config.toml
d_model = 192
activation = "xielu"
normalize_top_k = true
routed_scale = 1.0
router_bias = true
vocab_size = 8192
optimizer = "soap_variant"
lr = 0.00286
Below are experts of layer 5 (counted from 0) of a mixture-of-experts language model. Rows are named router (the router's row for the expert), up (a neuron's input weights, with its number), down (a neuron's output weights, with its number) and show model dimensions 0-191. Each number is 500 + 40 x the weight over its row's rms, rounded and kept within 0 to 999. Numbers have three digits each.
Before each expert's rows: a language model's description of what the expert responds to; "mostly gets" lists some tokens that are sent to it at least half of the time. This comes from a sample of Wikipedia text that the model never trained on.

# expert 23
Short letter chunks inside longer words, often just after the first letters, such as br-east, helic-op-ter, wo-rm-s, Sylvest-re.
mostly gets: "rt", "è", "enti", "eu", "oid", "meter"
router:510556440581462530486496551511495504613481503502514517495539526445540450484514572478471511497472616489483532471460468483509585467517521428490545489606514505404526421487495523517466535486493520559513515474531493511463532538506502468510502505492505488590467505486509452525498564508424501436481552401432564535520495479452490516484528502515486578523497517510532490459572521435437570487501507531432516472463499523510517494471500536582460553517549484494505501500505536501485411486433449449472464550519501484538430480456548520500514414454509520481538462462488583465520454457574471459
up10:564513461518563494450502490469453470503491561425505397508493523438410533513466534480473528522561459510486432477503480443525495519503528544458463523535476399489446504541517483542468449458591523481548438567545536548510482509489516497492512433493457526523453470437507506481409494473592481503471533505577532496509487524475437521477472499448532488518479503455501499502520503533498517473516545581533604460474559477572529506565518530546458531468494546515496435516442513518522442559463522542546499512522502553583517501452498556485536547558506454399509567534525523549527534492434481529
down10:469544538493526471502547527443492590504482581435492562483497468505477492548565506538524436604401459521455535521500460552505510511500478506424465546516492487487400551420482442544493564473548496557526495528509455464555548518575484483491528454540488590473572447560513524512487431408497484521502470518483534550519516462503436481522448496496458469517519515514545507530510470481497498572440511465466497437501493529545540562508508443490472477450546485520446577546473554537567496528509537439497509568494500502465514489514510523437398586515541488514502465535452521544494537489488526504
up11:463443534516494434526509541527502467447473495486518444540520531443572517438529473462533568470460478479460515408515511471528463489487549444476506456505418517503516538442517474470435446528448454513554491479450478487487519529525513459494553476544517480579488502469464512513547556459467550449490531522552485414466539507554537510460597556443541587457443498553491464492475513490471528437512548496488487514459523526510492556482473522528458464525484548485468439472557501506449478553503376496584504508426472534522571476432498485479556490540467468588462437463574522543474471489454464498
down11:483513518504477494547500567474570499518482495572445468460478559540567512474429432464441536499506529479531547452456516528491568488484539510566589521405538511480454478451503460511509556525505548514558501517536460512528442506542472507550509508582525490464494428460537548524571544531451517539549463489416508591525499499483507492448405551469481419507536587561429449443474490477473507514560506471471538464472500492457481495498563461496450440503534467509505494453492457470575456451521495520449429521555497512546436519472508529477512512486529500507549536456437414469469474511510449522
up12:512565584487549515569468493465428424508518451471572471522509550474523480462518516477525502581485550512473590425512453527490539556490540489514525519468496510487497450441517457483528488485533478640519484464427492532498497544495470508504515475488473527456548404434480535515458485511494493543528397453485492458487480455521511539497541512549439520567500517506405500527467507545494508449548430504488538575501489477419510491500532472461488494488451405452449520533480553576449536481434511475523513547484502544492548578504474469543453460430484481570464516446508490477506472459466547504
down12:494472426482430478476499521443556505480592527487493503495495531509564446544484487498510518422482498502557528435523476505478556463507516496522510483558444556483447429414490532486460527513528527422485577536484507405425511481507468484601577446524493517490473531487455521521546507444450533517470546507455454504500565443516522488471474551471455477462481500478400534561509498481506420512491554494485399423576548453490515429578400482515478508484532469523449458509494496461450542485473519486511475446467471522489527491575520507539532515551448542443552497460525486515542534529530498501
up13:452533470486538482483495493572478442509537481484422450431481562524523497448566554481480419458509516532408463526459512507427501532502516490483499482484530469405532489415498535516513450525460478560560497498470475532510487532522453527469554533478492465508492445446563444453421491596469517459484471480502497491474558502474533467474457517497538518586494567456501565408510534526452499520529549514479385502464527506521448479502409535515486455508473509529512555544461486466520542521450537493510493438516527549566447570477495462519489437492463500445472563485504531576487489475565425468
down13:415490468467516393482490531501440387454426574506476416450477507549500480465469486508545432498484449546492506474439490525509486423494508522509491492531534575543544512498444524527531472555488424487566508464516474481594478543546501456539550529501475565541548473415515564503452442511490509531510494483486481509528490524509469537442471494459537455422539536460493452466566534508514560570485496567506539579453459493515425488452503480523583523556422513520491434426446448555545504471510515470514489505475473500474514477508533508444477488493533473467468491585555460500487508477511490503
up14:503492502460518539500505508500473465489510507578471543440458498466478407521465504460469487501452464425497441552574510590500508486489544449546513488479492491465530426570494493474541513543577524540571502502532480542417493541515399470507440514422480551439538488575454520537497481468482525444488540479483495510491469470532525471453540481568461573544544523544583466468551494462443549493491518456487498564447563576472509526555539430524499537519536489502527530484516446436434506516518518465455481542485519448528474457560480456499541436469524497447531424477471510443534487455568424508
down14:482521546513487476508538527516495503518501572427459496486505529474468542505476537543505569593478530482453553511491536515523507563471529540485531507404549548511521483473519498530441454451400524473483451546480527556482457517490542461425501566520549484503457484438399451474498566488436527495518445454535452474538478510572504507461514507481493491495473556502488549517552468585478511546526524472581442507539524495484505583491516504447463471542558465425374435448474441552503502519506464507525575482479490537525554492467595515480466416531512560489514518497514478536442488564513504473
up15:582554438469516503436524500550554408489512565558451497505469528487538494467451499489557475483455498538484516477470453593483529484598533492505596466525512498466609446572433487473555445542497546485525541541518476526544548484517502475534462546489501510469525542495479499525473482555434552516455445446524474435510474541515522480454550503451555539504531541495520463602503454492468468463508474456441474433545570564481512509539524539522518537527538462496464461576451491528530531492533535462493524491527507523491553471488537507557498494564513503486405571441436497519573488530496548519
down15:463419592574463489470514518471556536493474501468555554449500540550474538574499494485490486495545506462502469509554527416473458490517459464538423479536519512510478427446542513516510522409498471479491460464522503486456495562467508543454504488484529560511491483475533448518479453414447483532505480488451505551552428449461483569501508500559595507498483467530499536418500513454492507427412538442457456475451462451556505577526547499482513435534475449453510478472548490491458526580474485525549444518458423473534497505457483487438478549492524493558521462549530558491488452595504496535
up16:505478504483468511468468479469475532525506502489427529526544536551481527492521563456526499500520571408509552487524471419543454503452469459546519550521461523495371467492469518526498489551536487517557490499520500564500501475458464433478499471506435539444512507513412517445548523406470512481559524468481466440515454440509541516504531574494467532455480536550455497475473499500479505491459504580481463483576525504439489518535516558474484585535496419510426518587530467462513500468551422499466519508525570438468442474479502500500508451430441425503492521596523450502452516558428478490
down16:579505475543435486527558495575477568471449519498466494433447481469440542501501522421477494480497489501547494508520513457483481458543534519433522477578512466512545565529534541578515572483434467553443449556500602561496553500464550501519449463549487522490478477502472493467474470513604483436587481567485503516439458430487547490443410485488496476441429535528447494534542507535513488501495531522454528529479476515483486493572487542537553563506498552512528511491480527450546451459444481471435474539529525537549517471486480490479584527557466410478501515515512548508505433468463536513
up17:500465496562485490551517538457529627423533474463517536489472465467430514515469474554466515558456519495479591498507504552465499429526484506528493533489449484470523534500495480473541431540448480501602482483463538555441547434473481452542469500506442501550530497488503416507505502510515492467526442461496460509495518490413461430525470478548477515583555439483506496493536507464515550491513574489466541480515476499595458510560515488561534424495478502453405562570556611486524517490486491482499530497520461526552465521515510548522475518495418439522528441461509476485507473413468515548
down17:434473503556466502567490495488521426494502502484551441525455470534490496459519524511506490543493474495485492507530491554487521510488467546429425561484483473473546565485584577542515511551517518450495546461467523482505492530497460490440586482577483574560475453554464482554540457451555506545533498431536483496456459552456431484489435510478499530496518511563548567485544480527504622512483487468464482533421535565459461450492534465522443561552554520400524501561518502500476411483480459451523539443462508561462464512556519521449482536518460517460566543474516474507502444467508483444
up18:488492495491454417485476480457608502566435471470460470488509539467414473455499518505441466500484499466472526505463503495470520461481521525481539484510494462525489461488498521521560474506538477454448476455427504469515482524519437522535500477487577537587505537522504563459524517521567497519535517514452506523502500524495494418531477487523504475575465444521567494537504510506441458580478435483535505489569510477478561564528484521504485507443476485543561509595545529504472401514450437522500446472452443559571469454501513487411428447571430414544536493479441553516558475462465496433
down18:492520512472520496545472448590490548561565467482456500562518502516430504473558522529590555510493541537434445449541445503497506456537512457473481513535499524459588535472498500536565520519481503493532461561506549527462511625490505448457546441416510541507443544487473496508402526550547443557462573415418486532486449525521467489469543550466479485528545508545545464514479474458454507478562542549576563461517525440560540559522457466552522465520509487524467564483493490524505474494474511569492513446489540466518458537472532473503533554500508470547500531524431529528482511487517527558
up19:502494555532510503476577491526484488411471438481477469523462503462465549385516474502556494532548507552473522433506536530488515469477534552563491579520500492548476496479506628545461556502549445559522488501483524505525464518453547475456450495505537513473523511446552540599498519505562517505590561482479566515518516458479514425544465532432503491456492512456416493463523546460502554505548508496504524563474433470515548462485442453466472528569478518499536516515535539454451468516492492491536442512406491491494552552494572495552529527546546560531531501460438486442525532437514439505
down19:438479467431545454548472565599524559543454516454493490478465401483510505489518529457486549494506464580457497459532491430509474466494485527489457482460491482542504451425535523527549505527491475507545520516529458481564482422503426434541499512510454507446515513514348508527537478519476547536580538543424543489569531491568502460493490529440494493511470517520516456523507495549562545459570543405507449470468443523453474524404451483457481527462440560456480431483462461488490457457508509547496462486515539482560534511481520522512508479556515508500402471528488492489516520477495481507
up20:517480525545442486417492564532534517535511471508437524556476463467401451483489471466514493504498512499512499438516543550489554501540501439465571498488417464413546491440502554524486592527541532490473543492502540504467508471501472477533472421573493505516488548527482419462502455432542542434508524447534418529482564472453455501512479534480487500521423475561536437525472472503523397501431416472468486521520489513484516472525478544497443465553555600522497432480542456533475425457517461412503488560500552503490442442541490502542543463518478489493517445508478507556506481526499476482
down20:545521504472452533506536530531436467445485421494501555464523526502571494483479547548458465467541484487511536568503547495535550521460500495456496464499533516453501477508522482464527437534468497525449526487451551558477576503538513592512523538535559557434517523546550512569509567522517430483455484502468478496487538563474436501575454484511458499452500474475510571521547496477519496483503486505505464463501522588511523425482494497500493535453536370494458576454568519436509489527514448558539559442479457519526539498466425430505479544508489524451584543410557554589479494491505474529

# expert 17
Names of countries, states and cities and their closing pieces, such as York in New York, United States, Australia, Birmingham.
mostly gets: " United", " States", " York", " British", " France", " French"
router:570526470539542526455496523530493530542473479544521397480538536482516416492469536485506507507512552513497538462547476513521520504475494513581516485511553481462508516467457411485512536525464582490515454491543495516397492417517474464530477507499434453547483480508500555529449536524404538487501483401448530534559528495492455513453433450517427531530521517479425466422557530499483484514507515529498505480525471565492553503537551553474428517492624525555440481566517547490445511463468484483527396547515564512488535498509539473466513496459481467467500530410502501479451538431511455521
up9:428463526474566522499471525460540506495506518398484513476555487507448445494479516467487465482505419489516480504587488512539494484588477456459534432506477533496503496546497447492530568534450449483497509494494463424558559552425472601440465489472401488540521499510420575538541475568502475509434482486537524497500497520521495397459423480491440447479575510508473499520509515523509505490502529456550441550533540564529517492545524446546487516534509544502507540454543478514499502477470472556495566519471521500544518531497473447506485591504440438535556467451515541501576416531495551471
down9:597527458510499491472481557482505502537481474541559478485451530509533520455490529558596527518515457526537511596518472472533555524459528472571529501513496548418534545534515485492473539450432465513438456521504514523439494451520541430476493576514525538444544443501550498489513549515539553482501520516487464472519457471474541495521547557481529552548520473542484511408460551499515517504553532574498616497520454450552518517490467553509500406525480571499489521558510474449548444478462460525542461519528507470475507455490506548512534451483467594449568556393534542466457548479520511522
up10:444475595483495484487489437449384513504469521533548548490554535465465457436504515546472547455549506555505517469469443500527522492494497378537472510548513521473450493607561483484526499446453507520467493419482458460557513540500498475516476466451511517481546505552456505520521489557492537484437498520585554494421553480523509497558577508448534480539531570488539530493534500451463525457434447396446477550457461506486451501548544448522495546468533557494498491509434543487497484529483550537502478559495509547554486462557428495418449525503510445468482527489503519469520472458465505462
down10:482546539428488472523549425539628514560535510443508564526486473543524473481549479444479450487580465492493530505493514430517555515546527554517467502530461464496454534490488496524502483534518440549512479492549501445501539470415510447543501444515555465495518517532570550465517453483421350588546501547533471461505477443490448425511537480533498481478504545558494528482527495440449431496551522478492446489464546455466508540529506497528509467506552539540443453507518489485513574509519473531586551511502445534528556470506536481468471478545476532548445548499457416493540484536513501483
up11:437486434450581521525490475468509563545535477521494486393522471497505546419542442514505526516381462472471474428526497553487441501440517583497498469448551527497546470475483440466438553496463450519534444473502476481514515474525477488502476528489526542493545508468486474479578464567474452469520460515516502553493451474506505489460534504509443551544508521530520572494583525493464500478471569482457473502457459521472456480545557507510459508462433440467488522529519469458558582493532454416485485547497541539601490540490523449519612561560471453476478491474487487481522523442497482568
down11:421500462541503460498509482495462513525509442416385482518414471503478513522435535473501455528415472472470558477440489538563392445492457548418543472562493522534459518546462529548606435514401459582527509524462430493509551474497458493549451500540463464500464523545492491441523492551480472474565533501456534506507493506430521481565529486474553466559480561463487535490570494537492472566469485474503518526564450472570484485466480483522458506498507462539552509546490503463528472504466521522491498556525487478533477569506532497526442536455435522536480545515545484494460463543460522516
up12:503529521534462474532502524470554539481482462424546544372506470409509512400488507563563497492488384512484535548523497481515520511493501490516502532493485507490508512404515525502561452517514468435548503440432454467511523467425548470554512526426558520565533483507484495527563479490472432456491471559498527534504553483524418522500400506521518534475483506451506525499570562483508439416462505465499515524459482489497526455530569582534533482493544482467418500532513475469585498511490510454555520506541527497514529481482536487610497568501454509509537508501500469540428440488482495501
down12:573464467507529435457457459460477389529503492512458492545524550568561464590474489483462570521551540511516561472510459515492467467474473501501506459572441498540433493455514431484448450475485438549489566458563451518489510465455576460482473491499536513484461507512548472472530512561494494518541495533530493436484461538457423495433545472500518532513504482477499474519504457553432541519484531497560566508509468478483522539483479463571539460483536525468585587496528541496470483539494465448481485571518470496595483487458517457432460528500481551539521539479462407458465511530478467394
up13:515502459465508425470510468468492505427494546571404547528473446556460529495475526530474547450526522447459484495540444447440467495487499457525516424502487512502486533528563480515530575509503476548502471516571463516418523516488473481485488514544500475490454487414413467523433495497441443485532551451538490523522492499445495522524451466509481552499575587512493483470509485438574552468564498449451506507566477477534534428499469515433556474461545544524521543545501509500487529439564503502442507488599505438505455461472496512556541490448498514592511580516564467464454495455473498572
down13:471487397486524559449421502491505510481439490537511541531460534416542546441500519447504482393466490556487531513478573500462461482461466524532503459490489506511555477472500483519482483540555476541480498554453483500523531532511589555496511491488429524454508525508500592456456498451481525577481455473509522491484448421507518554486472502465529479460495545487511469549504453486564471512440532521478572572433553443493440557533397496527484414592476459468490545466527493452519467524550566552432475500528480522536510536490487503506455470501493488476562489516471481518582513561492594460
up14:573485402483470443510554510565505467531532502544496476531411547519490522491490553518484550586471474533442525527544458568503567532538514536466536487436439546436518530485463446493514511505533523576533409548528517497468524473550437439493452540483564438389532465573479528490495484514539501531562472488459473498528561536532477496462427518522498447456446476525547472467541508587494515538528566551526515454508528468491495551453508488483474484482476472544480503533539512490488548475440458440505487451499489458511499545426500526484523513482579406572475557488461530490495524499562547543
down14:502481540486477493453517526511527460517472446419522495442500467506481420551536524509545499535458485450468490465493557553489513522596472503437498498520428503557536551546421530495541470447417499415476471524446527401502410470545493512478474503480490553520459494534498508519435459506493447489487504426458490562469473558515488455539474478523517508485519503568476513412548555542486512536555478497433456544486499571533507513552450531566534590495504498576454432536526546550435498446566411447479541538498525489525495561483506471527465526474511545485492516557568493503575459497506490489
up15:517502552475470599510525500489540474475508511498519520546503487496495525445476429530479487493467546549474515488558547529531468584490468468450467535497531484478536502482401458404541507421512491422470477486582437498464462567430525501546527508490434555422552571518514491515556495487483481512530513459493449497435399493525471519418457511524454555494514435464492478526520497524480491459495529520470524504495576620547540536487539455537474466438548523536470459492551515416453462552450464521496507559539567552520518498498448482494494457586486516493475437543436523518491492479504479446
down15:406563499506561406498513462528478484508420513484495424497470486458509497432523551496473495539476477575539526497438546499473506437482499480465513515508523460501469453501501465569458423525481507472499465485537416518506574483509505483442510510470444537466496494537451441505520521519581496525415562494485535506478546572479509426525479568416588529478449503506513455497509493509519529487576459498528599570540535486460468480574467515546528474544492570459489556462504446502483484487491518446453525436551502470534473501478512493471552486555433412524504570466438439494477544517450533537
up16:558466432533415506434478491586489544547491493407543464482500506511471476519530505451501499442474566618555568479469497459493547445439515464478505570568503489490491480471545528454564525436501491460534455478528495513442499469512550382505537471471491477493428488489596469492560441480491503512488497508523446451500519461529483508520466517476435466521506501499477486516421459469444480553480445462550476502496524469488475486468498493491407515497502482511543520429436524538476459538523520453489441566581506497443499519483502466461396501487534507506490439492431507566464432465556496481
down16:534545469498412516424403508516541575452529536578512512482509535524476587509432553531491570487505503536582433499471488484549503572479477493472519494483484503480594462466503544499485545481532502501525451525467492441527563460491459528473529511515448557509557572562467480504458551553508463495532499464425442545490500468506574531512476511469465476492484601442556530488536529483515586549461523487548510524566479479473470526466502524511496465488449606556464551472557515478512518498534502533432517497551468464550502440512469554459483499487516468505472445452441520494474557467556587515
up17:476481445481571503502558583496470462573515558574460481478460505463511524463607506502520451521492474431529543473516561509538437459449497492555468535551557504510509448441517484525496474505511537523503498521512460520471446536565457522546424484536554448430546472438485599464525464497500518539541547412600529457485533553543447531471518475476513525425522477468484463486516470466544460493496536584481447480459493484426546517489433450529438420481475548491477425485527554535545504436490550478540544522516507453499541458481496515512490503438510527482464536459541444545447505534530523491
down17:418505480517480509472488548475579442537491495436526503483486495459464491530587451550501511443531545438535460448609514484497559490512553479511546441531487420518556495491460489517460589538490465496487497500554570579505491556478504522532448530495518454517508503525564456486444493461512422456481501499466545501554429440477444536549572547516571507469466447576519475469461463411475570472481547516480419484494482560548518462507544505584493425499526490451471469481549497540437498458510466525511558475459466515549520465427509495458530521512478511513528537517462515503498503425544497435
up18:505544462549542469516441538467401566445514466523446455524528523464487564482444495582512432441495490524542446447420502475550467504529502538510514441438513529518496496514520441486556496519528522515482509463463452548517562473458497455374485451465491562576505533597466530479515493511585467467479458509485503512520526531508497463535520471462452539475443464492506518486554473494484457480465466483479490500511545522506536512566436560457476549459590507545432596515528530552505503471465543507553466449501469573530478517466549450461488460540554457514525506520500513513415443520483557436
down18:565506467501530501467541503592408473519516570571465455451497412550479508436454621439500457512494456537498466533510488457504419465495541522498473554469566508515525545538476487550441458481447496481552484530486429499491493516564490532566460537539441528531522454479502483519486488557520476488469487387503493507480472495477421484415415521495487566558476507544506493518480505556550479519493476503549439575524493522502505493504514492444553488451526565569497599415455510514475488544510479457523504470474491452576480521562472561548506510490554491453505495533519483499448487474456509534
up19:532483449484507513523504448481496473500492433463484539487489534509553558537477470438554481485471502483479510503542491486559564546415477498474433508476497464528510525459511506454525512491475476516452525468479528569479460452492464536453541486531505517434478467431440469482493558515534455420558477468533481544464495548408517520532401510539536530534508509531514501475538587564500409486486485527556502504493514499565508451463508454583420417503425488545532488462504504528492548451506526468452405477474414504564586471477497493446448495524490549583567490518513527435499408456468545517
down19:476542563463418426556598547486492516542453481522477584453490553499442489474444560477487476604535511465511479528517530443514493517529521405500442549520493546576590467460428537516535530530563491528458494546598525474522481552445516572468464507505505513516507431476510559524568467512550482494533478529478515540465466471507460434486522529529521468497488531526499512509542493571464541553489462456541516447528534569520506491506483511499483549517501429495448455513471461478482414495489432500622496528508498477504512517504522470475561542468489437532526484509507465431472469559428486502

# expert 15
Word-starting prefixes and stems like con, pro, pre, sub, in-f(lict), plus accented or non-Latin byte pieces.
mostly gets: " con", " pro", " pre", " sub", " imp", "|---|---|"
router:480503443519476470508532515514469492524434468459524463502431474462545438463447523550467533505486513550471487471568473451572502512491499485511496475511500450518427512454545444491490548510382532520489495585560484467475447408465512480549479422463459442513467510565477486447549541583486515454469539470492508537506544501469406516519468436545505575468531487476482523511499540500497497553490510545497522437482571492475472551523457528558501558486491512503517436514454545566423521472557466496502503533470440464527599454471509489466511513472471557423497561412434483466502518486598510535
up10:546525445498506476472477440564458438474411499516470481506471578512481477500507554511506434489568489489426530440517553526523421448453450595511437524519531504453519523520476507583487493542492459556535492481520456411445474491561579561480492416519526486550538563544508531493534491423474543511473480476552529502479542458450508500473479465534518488552497503422522490496467486543487411586498485472559503503549512424449533549475570518468450484519496566466482435544463519471486533536555502516502529484484529498457529536497508548564478448534514481501518565468516557489586528564546517461
down10:490529500450533548453586494486494522519460537478532508483437549534493487469437525549530502455462441472508510464484516422526446514524525458494566499492470431478558469440486518517506462504503540473537418425519537509490515539482526509518521474499481507473503476510429563514560440519465488565523501562508493502404470462524523558435490589466510452509468487523539478471597538522543580496481525545485457484462435535487395489529516482487517512537545542504550479554506534592479617466509522443553558540540458481483486503491474478492512405515448504430541595514553507480505532538576508507
up11:429544498464433485486534429531480504529519488490490504478477547541513545465482528539457471470412498512439532484558527483485453416604487552541510443481556500508466475476490419537489518451478520517463500543550460498496488522483471529501459497466466407513517528535501419548566571534509484590479515442446545541578456552482502464503471512480533503524476563496499449434489509550443490484417539522516532456568556498465496538550550550477587504520496456414591434472456501509484504443556491491456452488542520464447539550486506526489461494504474496486514544483425500493492410503567472491
down11:558554551546508497558522467444481564554503508520417564527529488538512501476477503433471561447513417482463485399506516527551492511463529565460403510551527483491478498586520528461508488479564470535528490489451481498427530473445379511550422431479469499549519538485441528454568519604540423519509489501527564486530493514529464540497478529552519554523504477530521535467499499471511535475503463522520461561515560498461433504412496496577480546598522484532488486523481462492488508467460486509516478474455549478491543480453475505543436493518479509501529447487524528510539506478536450590
up12:472466466502482475541511514505511533459437502551489426508517502562450491506475421467539509478521496491512526522424522511461539534443521421546496519455432494466547530406433442455490556499512516563470495520560499496440544429511456502536517497507538431517468483524472542503495554551485480487534431414489474500547480453493472491523474488475466473506440490466448561501421548566421541546535567449486569503517481538477402478492431471523510557494503588490522484467478479546505525520490555429518480530544467472462491483534575513477439492514572441479562540417448504545550508496492415497
down12:492530555500550551484566441465457501477578445503536457561465475486467528482441504485468529558482487527488416512539471532464553498516477444498568578498482512448482478554542412508592440447523464476499443514471518472471509513511556468438607509540457558505489490466526450469561466485512482461516453442423568492548499585514529489474476574561478435558523449410440518455522542543555462430502540514529529554495490479450489488499474506463422564504551459467468461549463496502532522487491489496497539559490527505521526571486459535427488492488522461515456487513475487500451504481533439461
up13:538535472616489477488508457531495498545447435517491422524523497536496499457486493510540467484484500517499481467534521566560508481554507554429523584390524507442426508517425549479508531546510446518479518524496477507561451497495486458512461461488432488483489532497480447527524555516487520438467461575497588550516513512570526515463460531543517498500572514457554505482423511436456494607501481456502507515511517481531542419537518517468525398470410454429461513457465562506474530446467456511561508539497518450494461479516523519461473483481509578469571478457482589495494454508500526517
down13:525515526356520424483464461486513488563461444451491464507514492461547492508497525464473429487481559473498508602447472481457503515450485451514474504457509529450451493523592517466526458563407512493451456517482519551548427427444486510478530497563477512531542469511548577435450549499480543531523518447513538453490511476537467487490550488503463543504554490490513491454470401554584505528555513486486466507537490524492482550438474519516507486495480499507549425447443492499490459503525485474486491540538565486586484546473473495450379507464460519498501426510473494440515528536471427476
up14:517494529445572494511561493512401455567543519522459473486478570573537497492541562420513527545528484502451491459512403431494525476521489485498524483471485410499530507471476424514445520493533528519514505511493532483480536519516533547414456428468523436536468506453562492516498481541585575507416435479503433492449519455544499546500498432506539539498477518446540462553496560571515503449503522476471485509519440520436473480481433475535522495554487451512434479442533569526471500484557463453426481497504550471528467450526451552503540510507532560450437465471551486465481516490587513481
down14:468485494494559513517495461496510373557522484510505506472441462489497525489535415507504560469490502460576493486544562551533475600480520560500511418479511478554517509513445509506501433460439507563538501520385507554527517451551548509519480427492466524461428491472494453497471445469530419464496556447497544476542545517480509471508539404533477459552469506481518510543530510468494454549523486502450479530460449559446495470490487523564484532525470516439509438487536472486474509440524504508542443434436472499573562406522565507546423562490513471524496427515526510489535466495520489451
up15:513498519532481472515473440561571449527486519508501477599517559467526482485501558457479518463494431548429453569582521437528489512397520521470550443570447493504508526506538554488467483485458513482418514483537489505493460489389470522511562467509512480522504511514500446515465453462513576517447502497584505446495481525497504528495492437544426503541529461469607439454519509472518459532489521520434522520519488432484481446512472396532531537480454493472499554465485521536527477486482523521452456501544466505515431471513532574532476557465477489474437453447505520477502616443514549462
down15:487463487522629504495465514570446529587482475505502545544491481499474501477469472503542543532475535502500436524484521454507497487407463481487413520514386473509526484549602432510476514523378422519435523540492387522466493539431484494613464471502518452450480534472455470470546513430486516422511498469522527538456482523487473516502531528510504479468506521519496519490488465477525462509532528455429427517520487490531467548510421508511522438487464539576501473519520564533487530443442461493441475455485499564467482503447455511503457498448469516516473482450590494479494495492494525491
up16:475515451568537458524552541524497517528482533454527457458484491500478435508483449504495530505442437536503422467520563565540509514508455571456473556502472530531482527540496522544447480549564490577504487523512490524519562542531462485467451561483494495518536498497513565531502432533546550476529558437491541463475476469407448462506593562502459560496549507468452524485602541488511440525496557470547542508532551472560454460525498543456486580475488502531536475508569512456421544501526469469443455472549495474477563521501544496468436487427594446463525524433499452493480445492499466547
down16:493557477485487529487407432452520543444457490469524524388490465479532523512574540459578496545455455484450553529523476498453487512485484512407481542488558488525492542506531463493543489486544497471456479497502543552464467585540451449505547492534474543520488552542515518507497470435452586536482511531535542517446376523426484473573517529461499426474443508427505424504526514527550557586527487503530521576502473488483480531527532590447492512548491495506526487538551511487464483522533522481549493554491556491489496477505473489436441491572447504572485549491441533433534491484507531469
up17:507510517544468500528510415456459524553426467480525525418515501436449504487505511574516504456528512468524473559529430460495508519421544531489518443513578597399555483487489497498425582424477505474480485513528495536470535425529520432517503444485484504513462492459512449500493472535553598497513465473481489605503489521482498463536515462489556472507478522518533470518494490560502469550466526498532498507510469429534501483500525475458479571438497510533479558499480478484453445443501494555503529501465567518482527520619497531493492577517493477598431439567520525425522457483564512470
down17:502484495499470474544542499556547472471503549504505514526476519466473520512534493608522552554463481453499466530472498598575489548502529549535412509488489552514511482498510506498562543484481503442484498546514581533512492545517532433438536508499505492447542564478435441466497483546472478489537396546409473492528493589522509530480494508559432486474484522474434596549550461451530459495470520517529531471467539449532514526489444464469471497503544452455479452495453429490515537491523582423507457478401483480490460473421467476470502555511461510519477492580458553577525551476513501431
up18:530492500518439519535534495507561515512525490539532493571496439459431487515426472549462492471470469518545626463481509552417482425482479526473430585459533527490493527481555460497509523593502498500552503462509489547474529556548495529416485508455473494508464498440522487541467504502466540464527482479529584466505477455536470499408430390550554519522579510504405485489474499453519532491480490559506510489467492538448557532477517466525513550543428432460480451449539467521478512528580459453500496515452524471510544449483519490534500434431445511500443477490544505476442483435493532510
down18:468493489507517500522465496584516560475448497483542449557514428464521521492544502540513512525517535466476427529486446456534494462467550447520407379521444484553430456471428553560494548507515472452551566506517504454453513511483492459526474477490563425418547521499488467427439526501532496563498487477492518461543572534447459525480503496489435506463466444544528492518511420537452542552419523499523497438489522558527491513401528470481471556503537550506463485477472532484514489553574519515501493551479495478507456451444514540443510382492557475437534535498541508493468477502487527457
up19:518495519463474478503555524531525487544485418463480502566509534526524515552478553531534480479474550533439404433472505473457554535463539456490512553423445490461504525479531498452481502482536493582506431530486581485498519483486590522484490456515500515529621361517487542481581538513510530492526510474505581453450484454492506575489448485492511472499549506513508501533524552482542479506523532587556490460434498524542507475507547510482448507523505519469482491538455593569498577499398478502497495482489488532481585535513505515588464551501518479501540531442443524532497500578537467504
down19:471528477495458546466573514517509611482479475544472501479497438545593472527497531473512443443522486598457426472496463475548483429457383501459505437536505487444487534555424532544489470536577512437576498502517486475464560463506508538497492573498535516585428521489492507500514496525503413489495497454574503515531538522509473464548475501468481529511514522515500528421534464502433466489443542529521548478539489457612562463513499463494520437523469545465535527527542563464494471522544467472498557554454430554495526543412537464464531518515487510498533487503455481522463527498467512492
up20:525478526452548554453501496494510459511439470457437482589469489448524447507531545524526433501432472468488467507560478495528491513484470502562469487483541435510487477454450532485510441472520549532544454539565617466463444464469635468518537431502521456506493517532506542566494449538415492445544484515420498466489504415470469507491533550436495491479491535473514487513588454554465555500559459495460598441481532499477459480483508474520502490547440487464499479506484545503447489520519462508514550520501491488440508560486474458453557491515485517466500511505473614523550409480477547534
down20:500490519539542516536556495523470535485471473464505508471467481467480526521537549456547514439488481471534563540515508463534458485487590473419495489483431484483556483513455538493573489426441519487550492521420537550523423495618561482476449479502447512460510491458480434501483526526576490463486486488484504531581398516493538473502595491477524499456494382533447470513481510504484472516521502525563489545533525514477586479509464540545522513517490553469500514473513507555504534562577391579458521527485497451464517587486520509531585436525509430461520435518517491509549498483489521521